From a checkpoint of a small mixture-of-experts model trained on Wikipedia: width 192, 358M tokens.
Below are experts of layer 9 (counted from 0) of a mixture-of-experts language model. Rows are named router (the router's row for the expert), gate (a neuron's input weights, with its number), up (a neuron's input weights, with its number), down (a neuron's output weights, with its number) and show model dimensions 96-191. Each number is 128 + 24 x the weight over its row's rms, rounded and kept within 0 to 255. Numbers have three digits each.
Before each expert's rows: a language model's description of what the expert responds to; "comes after" lists some tokens at least twice as common just before its tokens as in all text. This comes from a sample of Wikipedia text that the model never trained on. Tokens count by the router's weight.

# expert 19
What it handles: Infobox field labels. Field names and colons in infobox or taxonomy lists and table headers, such as Area, Species, Coordinates, Votes, Total.
comes after: "-", " |", "|", " •", " /", " Total"
router:115131093148124113068098109098137150171133078112165133119084140167148140077096140109110098136157125112107162080119092127147138119139109122126108174112126134131153134204161138130158141156122128121189142122116118119101159115173116183128120131131117122121202116184153145149126094133136114125
gate0:100170108111106115108127131166103155114122148113131121087114148093080163105059126104111114090139099136108118151101119107117118155158053093091103153127157169144123159096160119131110127156138119134133139154157137161077095096138136143134105122129143119133163128140113139171117105113140118128
up0:148172130120111095130146095150143144070115130115134092139114147129087129122093124158134161102137136117153083144107144152129150154120145131124108145091092147110149134140144159155123175115102128139162147102166090145094137107155106151156146083086143093098142127137103147149091179084156123134
down0:163157133101096130131115127149092087104138110125128119151134098109113152143129118090101141113088089183133117132112138145109131129148159110091106147130151100139128158092133077181108141135163110177131106123133141092104110078127144181145114088137143122115118099118112129083126152157140111112
gate1:117089114121115161126153121133110173164135180124146119075141148121123116077131136115143122098105110126152160087153116151148148133153079160132124127130179094079114141102145164152125097121135115145162124121109184149140104174093113147108131149137103160148159104125196105140103091116110177105
up1:162116090104104151145144095112111117138135117147099105129101121122136098138117099162120123108143133103140132132111122122176112128137125145128105139097147121166087130138108129117157137163156134128089121143128107132140126185081107120136104126108117121098151136119137159101111149142113156132
down1:128109134132152135092110128130130121124132127139102117136136136121129145109099147109160157111128132108114112158142113083177112106115091131146128173172132134094087134147151112169124152131149086161110137145148124135113125137119178167141129064177103130145142116114113138140132154136134136175
gate2:086127150094129137175115189126157139145108106129147155107119091162124145114115124076100144084191136125140127142160123158147097142102116134084140111127126174104139171155091134162115148104096133136154154113106111163099148124154127181134122120114156139108144140145109123132156120135146110112
up2:145121136175079109155129116135134084116134131141155108132142132158091175130097138120150094143132108146149112135140088139116163127085130129113109126141167116145194173137102125142067134150150124148127078108115140147102144114132124158104130146137126122123131135113112125148081090149133143109
down2:171103091101142122125108133114152131129159111140129121140151126128135128142173149141118120140147106151139128133119111097155129148049121111104116122138131112125182135123142146146154168130122170120139124142154087121142147153131155087144086134131116147149137103100147139123104087134130117132
gate3:160156129118128089159137134120131129119121109157137135136150157130108149085143156140128135144135167136134168131129122110142102161123117130150117168082070111139097101148173102135106149154178130113102165116075138090111150089174111123116173090156127110143156130122153149100174140125098134094
up3:124159095139087140145146113134140114180146129172131121147123162115128170098155137054178141128149126118139131135119099112168085123145153133127142103149120109104127134124104103131100133113147133108116105137161158128141097102113120090160107143153135122116118111118116092117129096126115114089
down3:137124121140114123121128122090152144135144123106141108130147062142155112139088105128139145088138111111161114109106138134072079132099111135120124136120127114173098167127114120105130129086165171112118148147125115142141088180155128130143083154135088166116167137099119143139124127114123163201
gate4:156124118144152146150139112125111091152143148133138147149098155103120063086147162135141124140122137125095166144119112124115137127083115099148155149102097121145148183166134119129115085121126116145150122131163105138085156115179117174130149128185129151124145142121122137123093144186080124101
up4:128136121153148115168105147109100127155179131135069174127127129116141162106177099074175131153136060091070139076153089119108101155135104163124114100117118085130143132153139094131149108098152058167139159140105131125083108114158116103100124124124114174124129125102151100123130124111152130147
down4:122177108119141072114116153123110104162143113126151108077096084139135112122122126130147152134183133107126092168123121127104116121165126166101163073155127126143107101153149132122130131164141141152136161122114138191129112073159100096121100093120126102150114127166156111101141082119091163102
gate5:154170120105145114070101167101125150149131139080141151145099088116104107152141104140073118091146152154120161107123128107165116165113112141130139116123122082142057129105091157106151154136108145162168126125147126112080132122136099179130077123096088102087099153135131118085123132168144103141
up5:130173136142157136106116157149163149121111146172143134136098096133119162141144166141106126107143118149144185136103178135145130093123194124136121118151117125114137113188127115141114149131104133149175124136128130122128145141117161149157105131106114148072137121130152133134155146150142165127
down5:139112104127102123104129146118114117080159107130124132098159157173130165143123144111145125105108112142114105152128154127089095132120143121160138097117113147100079137170148112128143123144095125123172097134135172150166152153125152182126124153133086106116087092135118106109125145140112134103
gate6:135110118119159145128157114163102121128154137138136149142133130104101122139116120081139184155139133098122175156145096152133102137132170136147140170135159098108119112164117088100142174162102117088117150131115132123156150107164116144101161138176135120169133127116133126095180156143170154140
up6:108179080107166144129154143105136121148100127093158164150132141113138113100151147118159131134156124142108131107159174152130146147126131100123104161102130082107151163084089129140121130097114158154118114164147152112127183109111091141140151157154163131093135074125136159154136143149115121107
down6:094104117172142088115125135135129144125093094133111104151147092128149124140076113115160135115120158117111085085131114127139150095145134096123155125084161109114116157137154100160128107125138116124133091114136140137133127139105171155152120177110112147095085093139117114114138118093111098099
gate7:130124138156099092141112148144114151140151072121106108192141093093136158130134101131121101129102108112100163137112142162073108143143089167114100121102098115100151130179127169124164130112144141098146146148099097137169132157142144130142100091121116134138116152164148111165167126154112124122
up7:167135128132104189134139196144138134094136118124105141149135147114121137140141151149128139115157158121051107104105135128094127139124133128122142124149114139089112087070175125097102128139138142055139098101134121136092125141108120132088100137115090112112089138127116141163128116117134083148
down7:184122166113116113173167151091113112090158149120111094152088102067173141125144123115123153156134142139137136143136137120125155139101122155151119125120138084123111150111145150134114127097101179085099159211107111143147128109127109109107152125101105126117096128156128172129123117131127132132
gate8:076139145138150098151061099103105117116129070084117145123154107118136105082111146135104159143115150118153154135102136097106142134143103148088173112140142147138109153142101154140125145100115087142121119141134150122092154167129138153097118117142141150121116087126125118109120109128110125129
up8:058132157143141137129120114125102115107132143104174168104137107144111081134150106094150128149139156158102108105144113141095171127107112066148100173147104103121175184150135148132118170073066128155147113133122132146112138068141122166131130128135156122096125110150112128129119098120140128135
down8:063136144150194155131136109098135126149145128125113154126116166103116151132107102164115122126117105159144127152136143126104081102149140103144092190118145140132089134161143091150089142139067092149154114146131120114138118075134122137135157149116154091139093167152124113125063149120156115132
gate9:138134095150124123114110127174083111160144154114135110152096149109151146092101116143131122166105135154154152103136118053094117116145145181141091123117159114136128163104109162124148132152148133148113126097153065150090109143136143143190124118120129138157148152156054136128174149158130114130
up9:090167116155140106120144175125122156075108118143098075142137149114131120144121129103130077125131123164152128157073124131090141116136054151101143108129146124139123144139148117105148109131135171135116093107120145087095110180127129112165147151132106115104094119146095126145147109147130104174
down9:131120190118135121134167159144141126132116139116128124104142109155104128154144120096120127168101123107084086127134093148130137165153143130102158159097154137144096151119125138144141104094118121131099176120137145087081136172106166180153095100149185133170140100140109130138145120158117140100
gate10:130130099098134124092095118140120161092126160116109144140097153079135151115116120067124145122115111099118144105164140125168145115165154115097106124168118128141093137151129170130144163109132117135153149113114107145105149033154142134148145116123112119097175125111107117144139141157144063114
up10:145164169109106165182168107129067131138144153145120120144160117131123136129091108149144062101153145150099115129115078123102143114154114089113127198104109132096105082093120150118117125143125135105127142087136132136124150165145128136085118157116136094131116134125142131148117095110125196089
down10:135141139150096123140111137107094205129139122167152115194131112141136126099105115114131139149175148148149144191084123136135125108130139099165122139155133100150161118085122156127160201131069128142110107126128117121171128119140122165156096186146162180175139147091099125117142142143095133083
gate11:123152097169133158105131105153148092137129122089145165166151121143132123114125137154086116129108094140115144134130125138086172111149104135139096168172117116097094123143101157182122146132126140151179121123104114118098147086159119158158116169127104142129134123146133167136129111124170143104
up11:076134132112128160130160143133136151138155158176142125123078104109134148178125123128178130118106129132186105118110134136152127075096150133132168098146119129120155100141132145108081139116109161118102146118151104175150121137141123156087169144113156150161122150132115128099191106135127115083
down11:123108109105143103124100139098097136130112135186107155127144130165098107109141107154125152100134095128130148141140139111121153089155121126151129117088118119129080083176149141122126098114102108129092131130120176098138101116118137135131153116131132123066142071115153140125148106162088143147
gate12:109135194135098114124107108142101127131149118118126112156134145118114122110183135128117129099159127156135124099092077100121120102149118159065161135108153122160128149075121133139138106115103144124151163119104113098106103137159090129132120103091140099138105110154154101142107109133120074141
up12:129126170141149142160161081104147180111120135186099106151109110156129125070129115088111105126148113099173117132114129108102127122122136113127201125119148153150152124127128138166135139140098114165112119130140115076148123133084125135157104168155099090150139105108144137108096080139112127128
down12:184160149149084112141108137108131141117084136159116147185104147127108144100129101131113130132152125123140142100168115151125141089143137135154107153137142134135132116130099077139173141143170030116157165125112139114169129134147135093109081146109119113145174127101127141150119118140111164114
gate13:132134138114130108150145144131111140130090078123164075146120097139148147073124152143097132144104091100125160098107106120166085128181105132154094114167144117149129153150170157122132162157097148132110163155064120143124090151123130158149082155112166152130115132167101148127179113123130109124
up13:142134132130077111122117140083154122130161142171148135085137100143105086125145153096159174135112126167114140094095100139131100140129141122144133129116140118130116146135127127136145131144126131122113146094139124097135110135107128166127133111179093135141120153152116156159197099115113127120
down13:145110136118162114117125150134139135128115128173180116090133130114107127138099132124123157128146144116117108098109085175166134145165122136112142064098168100111141147130094137107124131146132136142112161118118103153126132172110097116136115151093133125117189102178108098135176111132129089182
gate14:101130148096095109077132126115127122121124101106143132147097117141167111103113119128153121117109123125159134105118122088122093162100185131139120137123116084100149145121156131119156140141172127099129120139123136155099157121136144148108118101151160142117158118166113111178114083142130093085
up14:111075098094142108095134065143126138134105119112139157117084122138125112092147091110132139135130092139150092146112105141096136153102147142114110174119103090087078127142140147078141138121156108150090108141132140139095135113139095136099130150132151162080135097153116111148185149133141138106
down14:094101114127119165069126106108149144119136109123127103152099129140115147092163142146164144133143123125123114113140141134159109126149110140123166124140154112094140101132175153128138086083140123110123108137117122144163137145145170132127140119130138155161141105127145110106101124115145111100

# expert 21
What it handles: Name first pieces. First word or piece of proper names of people and places, such as John, Robert, New, St, Fort, Prince.
comes after: " |", ",", ":", " of", " the", " in"
router:123149087162083133093118127135152160158086159083183113105108106090058137137106149112096126142114112112158193106120128131096144104145115161133121172148067128113132061135115097109120131100103150127112124133154111149130125141121141144127111130106164099131136115153142134132127056104137140104
gate0:122084135098105150114112118145120114132124135119123127119088145119096135131090148106163157132128144100121135125107076121149155150155155131098163152111164073111135123125128143095131119118160124093116072168124114106111143149139187129135145150128157091120165138140084098121147159100163132148
up0:108125124166128148125106095158127121138129178138117084139129134152107144092130090123164129197100116100095146108134128104140099139114140118186122112123095130122169124137132071164123143143145149174103083116170096130109119132126167128121123170089135147101140093123137156131116118132149122133
down0:137133164108097190109135124122080118097108113097142122115100157129140141143134096108145130075118110121112126104102138126165141132118128111163156147118125123108107156146099107147148118149147110157132133145129157161121153154121168104124134109134114154061087113137139126092215092108160163112
gate1:115100065135123088142111132128124107123169128140112136088120068181115146092126123140128085169095160143170134135134133135131162137096103152144149092089104165118126144124076124149137063103124125084126156092138156145111144128125151142094113146119147126141152081179141124116159087127094060122
up1:089106115153127112122140123169111115135153116140121122117164130151163102122116118101165117109139149125147133113114129151130124106174106139080175088108139110179154167137098119133125137099121133086127177067179152114173121125126116109120138110091116124113122139115120092157163138117093100094
down1:158162084164148115112092155139153143128114118118147126118129086135156128123129147141128119156133134164094120125088127149137140091141171092106115127124079143159123150148119084189156141091159127145149094130135105158145134107130153141118146096107112125136114117104153098164139131138157061142
gate2:197119158110081129097095142138076163107116160122149129081184137124156138117110131105124152133141090103143115109102140127123137094115133158133131169147129132127141116109105094149132099142131142114091113130135122105155118140121104160167115101115138106115138103179092158087154090131105091114
up2:138124112143090141112131133094136122131137152160132096092198160105128122152076135141130157120092086135118130119169109082148142110148161141108144123156139126192141121111124091077146110131123158121135099122150074150121144149129134071111113104120110079119119114123130162151128133131143113110
down2:158166145118103138158140110072155134112107130120100122109146176107125083126106116137152150161109100156137095093099167110119114116115092106076174149144133113131116150111118127180118107120163116115121146109124137098148163112170109179125141149126132146129175190122127176146148129127123087145
gate3:108133097163124096075090132143092144163119115151171057160153175084100092146111111091143173114161112135128145152124089112134104143201112158130117138113158125144124132141099144134084137116128132102096083140126112133141101168147133108143167124118115155148120115106120136088141129096127148112
up3:123141107161166123134127153116105134155119184145157073122112140104134125122105120125147122133138140148173164113098125137139142103127157150156122147155126103070125192149129118107098106113083117105103148129134101152135120086162159142170153123113156140132141120126123098131155136145111125168
down3:149080148105138184135160151119102148119133102126145118189157105102090112143174109151141094110109177157114102112126149131149125135162134166112172093103165147155168180106104113094160130115122106115129151162118108139138127112152092134165112129103128157136172136091115104125155129112126118140
gate4:127123096089131089115127114113113116155125111165134118115150130125116142159086128163113118150132093131094096105119109119123128088113136153152087140138105088118088076118111098148179119096109131111158179139161147126117131137134124143087112108082147114062101167105104124150134099122142123105
up4:183138154136152135121145123091173082130134133103122149135142143172133092116129101102143140153117131123116125149148158133112141187146076096109132106105175132088137112160171141125120097132131136117117173176106097113113107138112136101128160135124183122089118093183107155109143172149134130092
down4:130136119152106164149130130111105152132126088109098158122149141100126114125074158132084167158130169124127122135139109083138136118128132130189125126127113103134135119104119123140106145100104139147161127144142139141152145144099117097114117117114131109067130107090115132146118093135150168098
gate5:136150123106150170076143117157146136129097106107156140121096121132110102156111180124124158129146162104157144119129155135087124183153131112075139108145076139185128093116156140123125157137175152104078124116130177140140123202125139122121108152149121124168094139146143156147101098109097135128
up5:142091108124122128187125157161088113093138092154132147127090124169138199129131071130110156182142114083115120104130117112085099103126100154140117100104136071135123125170156126153114146080141198097083121144136093127142113134133159140125158119100129115113107126127140178134114156137170111102
down5:152123109142148135144175147105105134156136177138110165123163143134144088100129147119178123152185149155125139113090119111117116096107129111110123096109125125074114139119143152156108118132120116107093108155109132101108119108090165124151108093165116098139135151146156107136119151097107120146
gate6:147147118141137145124162136122112113144122109133097101079139070085139119133101155149128143096134084113118167129094185134139117110169148115133094141145124110123138101149121104126168147168137107144141153150133134092168116129139131126123100137140110105095149150143110135148144109151167119082
up6:137086116137115098152107132127142114134089099111122130130188152122127124137149116124134109138155090153109108131137098081134147122131072111071134139107134161123091132143104088140109118150178095155127129187179143089107106116114142102100122098134138141125092117144115151122122121094182137128
down6:177115111091130206150084096097183147101148151162118140136152139127144145099134173134130127185148106118096124139144136142158096108143124099144133162116121181106098143145128131138159111133142149121130156126124108124100138155104123129105137141146142119163105111073166127123148089151171147099
gate7:139124099120105135137111067126127130162143152157115146124161089127097132121107165103143126149112116117177179115160146117154100152078162146115128109136132139091147098168105120128155098142096181112146133133153141156149170144083114122124135151115097097145128114133137137101126112145122102091
up7:136107096168110115128087117130124112153141153140154130110129126106164131154144153125141113097167091112150128166142097142114169156128104117124126136105121089106118102091135099148081095143123137164109117138127134137121175146120160133146136113140150138114122098132159114143173130167153089149
down7:140140123138150076130168109125086109134105122145112184130130096087115194172140093120132139121150083096164125090127123119143109115134159149136135114131128086134122113113107108122138172148139138128130143141093185136108137117088138130132121120151171154124131116111154118126132150137153103162
gate8:162108117155154128126148146138123129149133122098119149098124158160087087128132108092134164156117132114180158102156124187091116090124147125138141149134083080104132104178148143092115090120179106132097085163127093146135099150102142102147098103137142139113140118142124123173115134129103156141
up8:128129133125117145113114133131108132144128123075139094139140122107166114146135135157133131120148118173115131117121145164117116147115149140126150115122092130186092138145148129158110105093120141161111143118131107166163131160107131121119092111107134205131129083149101148161147111139151142134
down8:123114097151143103142097110132110163117139168113088155121189122095101092110132092143137115113083157111113113148097118116147144194117081085124119144106142110149114166149075149104121145087133139106081183125059161111127137138146157104116145140163124164141127155131115173132111133132108104120
gate9:147121075105128105139153152128092152106101143129174120129130096167141130122081134155100106078158141146140171083097118110140115110140139129152124141190095118079154128107134124137122116156135112142095112116129139140112114167145166111114142181160175141137140117089130108188102089127141087151
up9:113102158153147099122150099129087136130121146146119105111140115153150087108091089126099130107150157167173167126142114101094132107144119121128143137103091143105175113124147159116097133145122148136134058086141108109169137134136179100145122127128127131137088104123174118123105129109122137111
down9:143079135174100158113114122149079099119120147117088121084140145109102083133154107168152117113157143142154097109126142151134111147181085117159143098112135137133154142147135125073136129126133193109134145108138133127128119120071105148129129107144071157108099150159115154137139126109113168118
gate10:140118083105103191112102118084157118160134115140125143156131124148093075127119131110149143114137105125136119095101121161116177058131113142148116126119117143128159122094147158142126145091137145123095137116143133105115145160131118138162127109101105127122138125125143151088150124137117140134
up10:082105094146163120121110116103138160165150122096123159132094103136151146124152126149101130116132186098141148142161141174072113129119141115171115113140064130156088147130128143145116151150165105109142105174150109158156116122101114125105153147130143089123119114161107118142108107165131142154
down10:131161118114201106060090092112151128134113116121164172128122144097125145145132116161127156149114135155147175083131113133119086149135073154129132128135141186130151120083147142129135128126144143153096144142143150117137124110143120113116159178138109174101096139180095118104107117140115081129
gate11:138124110166108146099121137112126129119128126129109131112117102114112127164142144117107117111089146193160138154157154114149153104112135085125140140125109133129115109138142134127110159101106173107126121118094161134134103100134156128145098118148163141101128120125138071135159132169118151118
up11:107147136130171158105131121132087112124114177142148117147105078089141076168152134127144104117156152126129126151106118115135083087137110123119147117128179117130128122121134142135093146136115126155112102131124162147099110136134087089159164118130180095111127108161141143082083119144121109093
down11:128074078122135158188107112115109130137129084144165123141099161111135136131121126124128093161143123102098149122163143102145136121120138138133098149109121102151116105118114106065131114135122089114120135138142126122117143144150132062136169162106182174153130097116117108175121154120130201172
gate12:131095121124123111111119127120132127128144114200129083135104100118100112153137101155090152141125073103158144150103081164093168126125120157139111127113089134102135091111129102162120180148131149105102138109144102111130087116140129152084135126108164135111120128147127136139131134109130129124
up12:139085143163132121132152125147110117099143112132129107142107123092194125135181113144175138144110108127099110126141063093164099134094164082071137145108153188145148124093122153154131147118153144109107104130092112137136145149134152085125125138120131128164070111125106167121133147151102127120
down12:116130086106127143067139113119137132137117126100128096111134127132159135126118106135146125112145166150098115129088182071150158070098147126130136086082086116105126081135136127167145108134129120130144142108086088100146093080107180111132133163112119129149108156142150120126130097117146141165
gate13:147120118128138152099139124126114140140100110125161131142202147144106103085131115136120152139126141104159133129111106133084168133172102146133120131099111146090164174108120120165114187177127096144094188103100117122149169121099145104111089137128156092133142166107115144141139121157134123115
up13:094129126148103119160109155153117102113111167143122132152148100080139098107141127139114148112116131138154142141148141123105085155119136096153107130127142106140117158075120124103100125167130117181178110146109115122139124112103131094129120095125118118123172119110090108105114148100138142148
down13:175156182149103125115093091133161068119130110122134142133144094111137137129116113149158123111106137102130184135129132175108132153114144139160172158127155098145112103155075134123168133107064130109175111089137142114132123155144121107124113116135118143163158142133146123119150163172128171125
gate14:143097091140148105146183130117099097140152129094165150108105126142130140131139149128159123140123146106120150082103128106139161156124158135172110142180107151101143159131121128094137143122128120157164127142146163130154103136094124123152144114153140075108122126161130123134119093176137122121
up14:082130144137137172157151122158139112098106144121109161094090116140137119130075123103132141105121109160137127143152138141084139092110096141128148142111145128161125099112106128171152131119151115122124110118099106138135136168093143155141117138150112149142170178116132119110155127077116140139
down14:114118130169119140131158131111124125152157147151058133102115153110092152170117158088115139124145134123083143155139162129156144114125111120108142101091123111104126165122147118153130161163142118151108122151132070158126150153156152102110089138106093154079098125121128153119136079152093142129

# expert 10
What it handles: Opening pieces of common words. First lowercase word-piece of an ordinary word split into parts, often after the or a, such as dr(um), s(ightseeing), ser(enity), dis(advantaged).
comes after: " the", " a", "\n\n", " \"", " and", " ("
router:125109118164106155153122133128128152087113147096135127091145131093119132084135122162106082130177093108136130124110111101140106125139131161161122113095113129141149124156121115109140103114087152115093161143105091149141141152163118121098092171141180124127154107155159135121120100102094149146
gate0:118167098111137157139123124171098144121148114120128146157141141101093154135144142132160148102100102135141124131100108120100084164135104140163108162103145101139151116125112130103195157119127123106120158124124133117132117121122175133136125151152167121149131151132159152148181140139124113101
up0:079131148156118122114147073112102144121119087147150170111153091140114147130078122141120088145094116169152135149114124153141112142156131151144174069112125126138114148118111145122124148159102140144187146117149119152142117126117140131164099152131084154122097137134183149096142157122170130163
down0:133117135158103137131123142132163150125128130113106087130140088091160143126142151142107127109114135083170121158144127120127166155131164102110147105108130087146168091160164128096094097131129163074116133145140127123151104126168137141094118089111125154155121117089154128110105121082116097119
gate1:121128125118115119120096133124100111151112103119177128132099153136129109167126126109128094177149119130160105136131127151164134129117121150141121143077089109127167107162160148133127145086154153151113114155108136123165111108180148128121101120128125115124146171120182138161103156111080123138
up1:150108109127130141092142112148106127155137114150114108164174106118152118154145120175173105118121136147106087120090184126111092111125092157106085116153104113122093138160106131093127153112110163105162116101112140105107141117148096128125153142120132131164078119109105142149148153166120177122
down1:161118121148123137145114139090167145127138202142116124115131118092107108117141177156103145134167085144132111143149111126127132131158108107132089102148111090136152214117140070156116178120148143126153142129156119138132127133153142165139115137116101161133127145144120094140104111154084131093
gate2:127072120128124153177109127098107126124133114128127144157104179140139152105123131109129112122128109161164104129130106129119137115157153150180168114123130084151135101190155101141128146159117151115153147127121131090147155185135184115136149127148176134120141114154136101167126116124142114108
up2:148104130150147112087109144135128096087123111147124106125141136110131094157136151106158099115135073119158088081155108151074101124129175151150098155116111101137147110144126161082113138149137144100161182123141156102132147102155099140168114117114128161118099128148139153123085118133109146099
down2:083126115159128142143129198141102156154124125149137119175101098125122147119107125127125101125091162124151129103148097134116134127129142151131178098119146158137126123119177176083086096094128110137121131121119130144132104142145105165131100133128139129127108148115165132111131135110147069130
gate3:167145119122104135187162123138144112149109097147148139117103129106153134162129133126134092102144127148119115075117137174182118161118144167113169117076093109115140117108144124128139119146129101089155142171124104131139163126166088131130096126099133137114132139119137141124128140082096161100
up3:147123145157156105151129101089146143119113133160092102126099145097132136120120136175191090124113129155083115104131135122128100107142135117130145152134138108085147092118127133141144129135140136120116084145183129143102125113107119140146134138143152122111162101102142111132123113122106149145
down3:114084142137163122124150162160163148129122095112134144127115133121052143158167123129104116101103134126175133131109099130137108108128106117152163103138098119138112095152127149133081140120154153094111093133161122094117154099111124133128142098132144146106094135097135096057108122134123109135
gate4:111118126118106169106099123121107101139117152126121121123081105102136080089129118099105092125155123123134147153121157082191149088088149114135138113093143140145113159136131134096132101152140159128143110100128108149098108143149130143134124158118135080134135093146153088128140133101125075134
up4:109119119131102110081112106179110105120091123107140128151118150071122126130142159094069102122138096130146069168123132131094152115152147100104149127109150148091152109148104162099124147076147143114111155141134139109141130120078132125119098097132098130101096127167111162109120112146141130112
down4:114176143095132132150126144118099115134109109122118106144128120142119174153159127117118144097193120114065140095115150128106142112138122172151152147087132145127128127133128125151123138120110116123138109132086132118109148132129153086114122154100136113122128101181084108157141104116119166189
gate5:109145134146088119129129144123147129131095165128162108104119146127134097116122157143067106139107147150152123157143124125146190088151120105107128102099119124126129136138162140113096152157139165100111110142115125140107120119092091103130127135126134096142107134150124126120148112134164116110
up5:107149105146155109109116145099155153111111076145104151107094149150142133159122152156131114159074091078174119139104120121105126175128149120142105138162128122122103128095145152084136092120143118129140109129132139135108129139110131128162150127115142111125129110132133103116119116119139113117
down5:068133118121105170029095132101134123162142084169111170120108153156114140155140152108110128160157144109127113117111106120137118089107118182139151135123105090160119191104129119145116142123111103139157157132147137123115095160146141149129147130127159084104119116164160110145138103139145107130
gate6:141167113118095118133129131093151113117142133120125142138151144140103134070065102155135117155167116139138136126132131167125122079153131154089115087151096131108117134115147127151153112113132140159124110113119143145086145070128133095091128147137125135181177133123098129140129125134117101105
up6:137156136134122106096117101085152113117111109117106144111140135109137175086142154113143154127166110138128079148164176147139126118163085095139111126140163137135119158123097122143097109102119116090103098115109124129112125131166117115146113148133112131123115110152068081172117130116101087157
down6:128137115095129121163115145134143105118120111087090147096178117090116140158151127164126128121103105172117117132103127110131141130136083075132145127124112131118116120134130120178188127108098146085128118135087102126124192091144156112127132133116126124135143107153159089115136145151127125134
gate7:122082090123074092099117107109112111153161117119123135102140090160115138122132108102094117138158127094094151114140137138120129118099166123161099099137078133126121149128111114168153079104123120143105144094130136113135111115131112094061111125143119131154153131134140121173133140128130107140
up7:134123085130119118120185139109099095152160093114178118135100118142095136170130095124153103101144141141117167136127133162127117171142129121128189090104156146122145101154136159134144104116185109130116149154114137164120124103085129119163102175122120142145098137133102139104119156113134123185
down7:172134176124053091143133174104166134144087130125126138150090161140115117161152122152128115096155087134156110119169153141130142130113165106115125111139133116161094142146123149099126129124107090113133131115144146108147127166122136112120160096105160099114104121084133134135142102143149125117
gate8:114137125126122117147151129142116086111128135142123109127107122112132154141101147100139102119169121136154098155155100125137086135146118203153124109113093156112125137156100112158132134126104124121110106123108098138132085161143157119132148124089146150095118157127151144136140152170095146106
up8:119152149147162115118104126095136137116139181131122122102079093155150136157151131134140207122118118131103117121126101112109120111141100149164148155119132138117143144195112135117138165072148096159148141155165142131177089146155153128135155089155128180118079119098131146140111120131160134130
down8:136169133095112152099160136161124179122124134113119073104154132104140157124109092115123157082117137132131131138177145079116136161138139165133157120113116137120126142109120115109148088115089151109135132129155099153144135138129124121142106113087117168148130099135108099191153137127097125094
gate9:131114069145148178102139108149159135109143110134112149070112136138184157125117176113106121120129112168162112113137121126147138079109151141128091137091155111115130083107130089137109124127118127132137095147108098141104099137119127106133110180134151122150122109083169125145117159142151108187
up9:105161113157168100116122122149142121127132135111159130117111122113165122099122172068151132145154126109118081145090132145083117134090104098163127136143076097131142105164157144151076139104134139128177129106167133120097170120159129161162103143147113135114124098139136127114125104144143179114
down9:150117151127133133119107145124110118137086091132122116144127136129120101179113121134095114135087093093156190116126133126138114115120102101108131070109086112129187151161149088142109165119127113163091105106110164101147112122083134145130110094112135125090137114162154127131101132118096124107
gate10:134117162104064129149101116133111126095134133094157145091126130136149136102118120134080132095132082118121118137112107081132114148139135108124125140125115152124107144167134159151119083084106171096099140113141126104129100115162134117141136115150132131118134152110151141148097122093148097097
up10:145145106138148143153117134143120058110108099175150127165107093117085108131126151122117119156118183164124176121128136125146105085086119143138132116157142095121145157099139137128141134148153142135158119142152154139175131117149122077120110163110131081087148103121074163106153136138127148124
down10:179145119134122183128172103123157082115108139221114127166134132111106115120114149091155119115135156150127156132140121164103158120151103129096078106143132134127129126141164136140144115172163121129140117134128086112128156123129101104108083129139082158142149168107121145113129112144154126135
gate11:133133140110148159167152129110145131073105157122123093074135133088119101130109119127083132157175088181159126127136116121127137063124104169174141149156137140093111138127136148113143125102141114097075110115132132114135120161135142118123122077091123109101158146130140143151171080141105106166
up11:105154113125130128117118119113113094169127142151143093142146184146109155122124154112160115183093117152114165115141125133108111137102165107138103118178124115163116133125082099121115096086119138133102113117131112141136107083119135135191101152166147165150134148133109135099061122163109111091
down11:100105110139146127165163146099148145099152100068153102156157099107125126193138102126124125114178101126122095106123113129158185136091138099146135132119155115148128143158134109181104169106141154144132123140149102129129123132154141151146115119129140145166137107137110096149137116083126093154
gate12:129162111119104111144103143101192110117145176111151133117107148148099149095109115144092126126149106147180098137095109108143141129114107139136131118129119115130117135114128112137093136133142127122096139108078103127105117083106132084109153106115161148133123130131162135145116113078074115137
up12:077127130110115096143118148129088093136121115157133106164133098088137101060153167131073086106108103117138118113126133159143133100146112136130112135118134144106132150089108109138142078120142155148154155132109105111158154145155114112103115091093129147129092126101169142131175164114142130135
down12:165158109146177127190170153175121092132174148096112099144122120118119120115168116177123145154122137106164103130144091169118159151144116081127140118104134151129108128137115134098122152120135122170174084110130057113117116119144124113122123157160133149116142159156123138103102082143129134100
gate13:126117133139095157108121155164105162081111124122121115115103104085158156103118118101113087148160066154079108125143117087131139157096114147124131108110121136110163123134094155117125131120109135136098118117150164211107100134157161121125152145156127134103106103139078160140136093159135111160
up13:127122108157111129146140169119158139065109130165149107088109098081122124127116112139136103134137104087143113107113117122125137151128131102110175114100122141125141112117127189140071128097165132124123110115104093131120065106129135127164128146142112106066118122127091123104149080130133118143
down13:122103151163129096203133133134140088115149123114139137150148134126106111139103114157091129104131118156145138120141140137113107095131143097143110124134182128126096099115114098142107133119121124084171140113149129107125153097116157131125148121138135141168174149117104149138118143133149127105
gate14:162144118155123148088117139146148118092171152122141121109136128108103141141112122105115164149148121159134159105088101113138077116124132119106128155104108115135181142094071112113130131082124142106114134169113139149125100102144164121099125138160111122147154105143150112135150172080177159100
up14:117132133141072156100170151127106157115152109105086123124131121117157129110153157115113116129084160107160128109112122119121140104146137184129149154107122107161142155123124114115168136132064134112137110122182112169102164132163111084115145163169123135131126119110126140100184135136130138127
down14:116115116121152116163120119110096102114103104158099102147171122127114144135103157120126155106148129085110131143095096124101114166128094115167090108141137117062177133151133099108136106110141132085169127119116114088115137117073121125160117158139153121132152114105152130141106092102092104134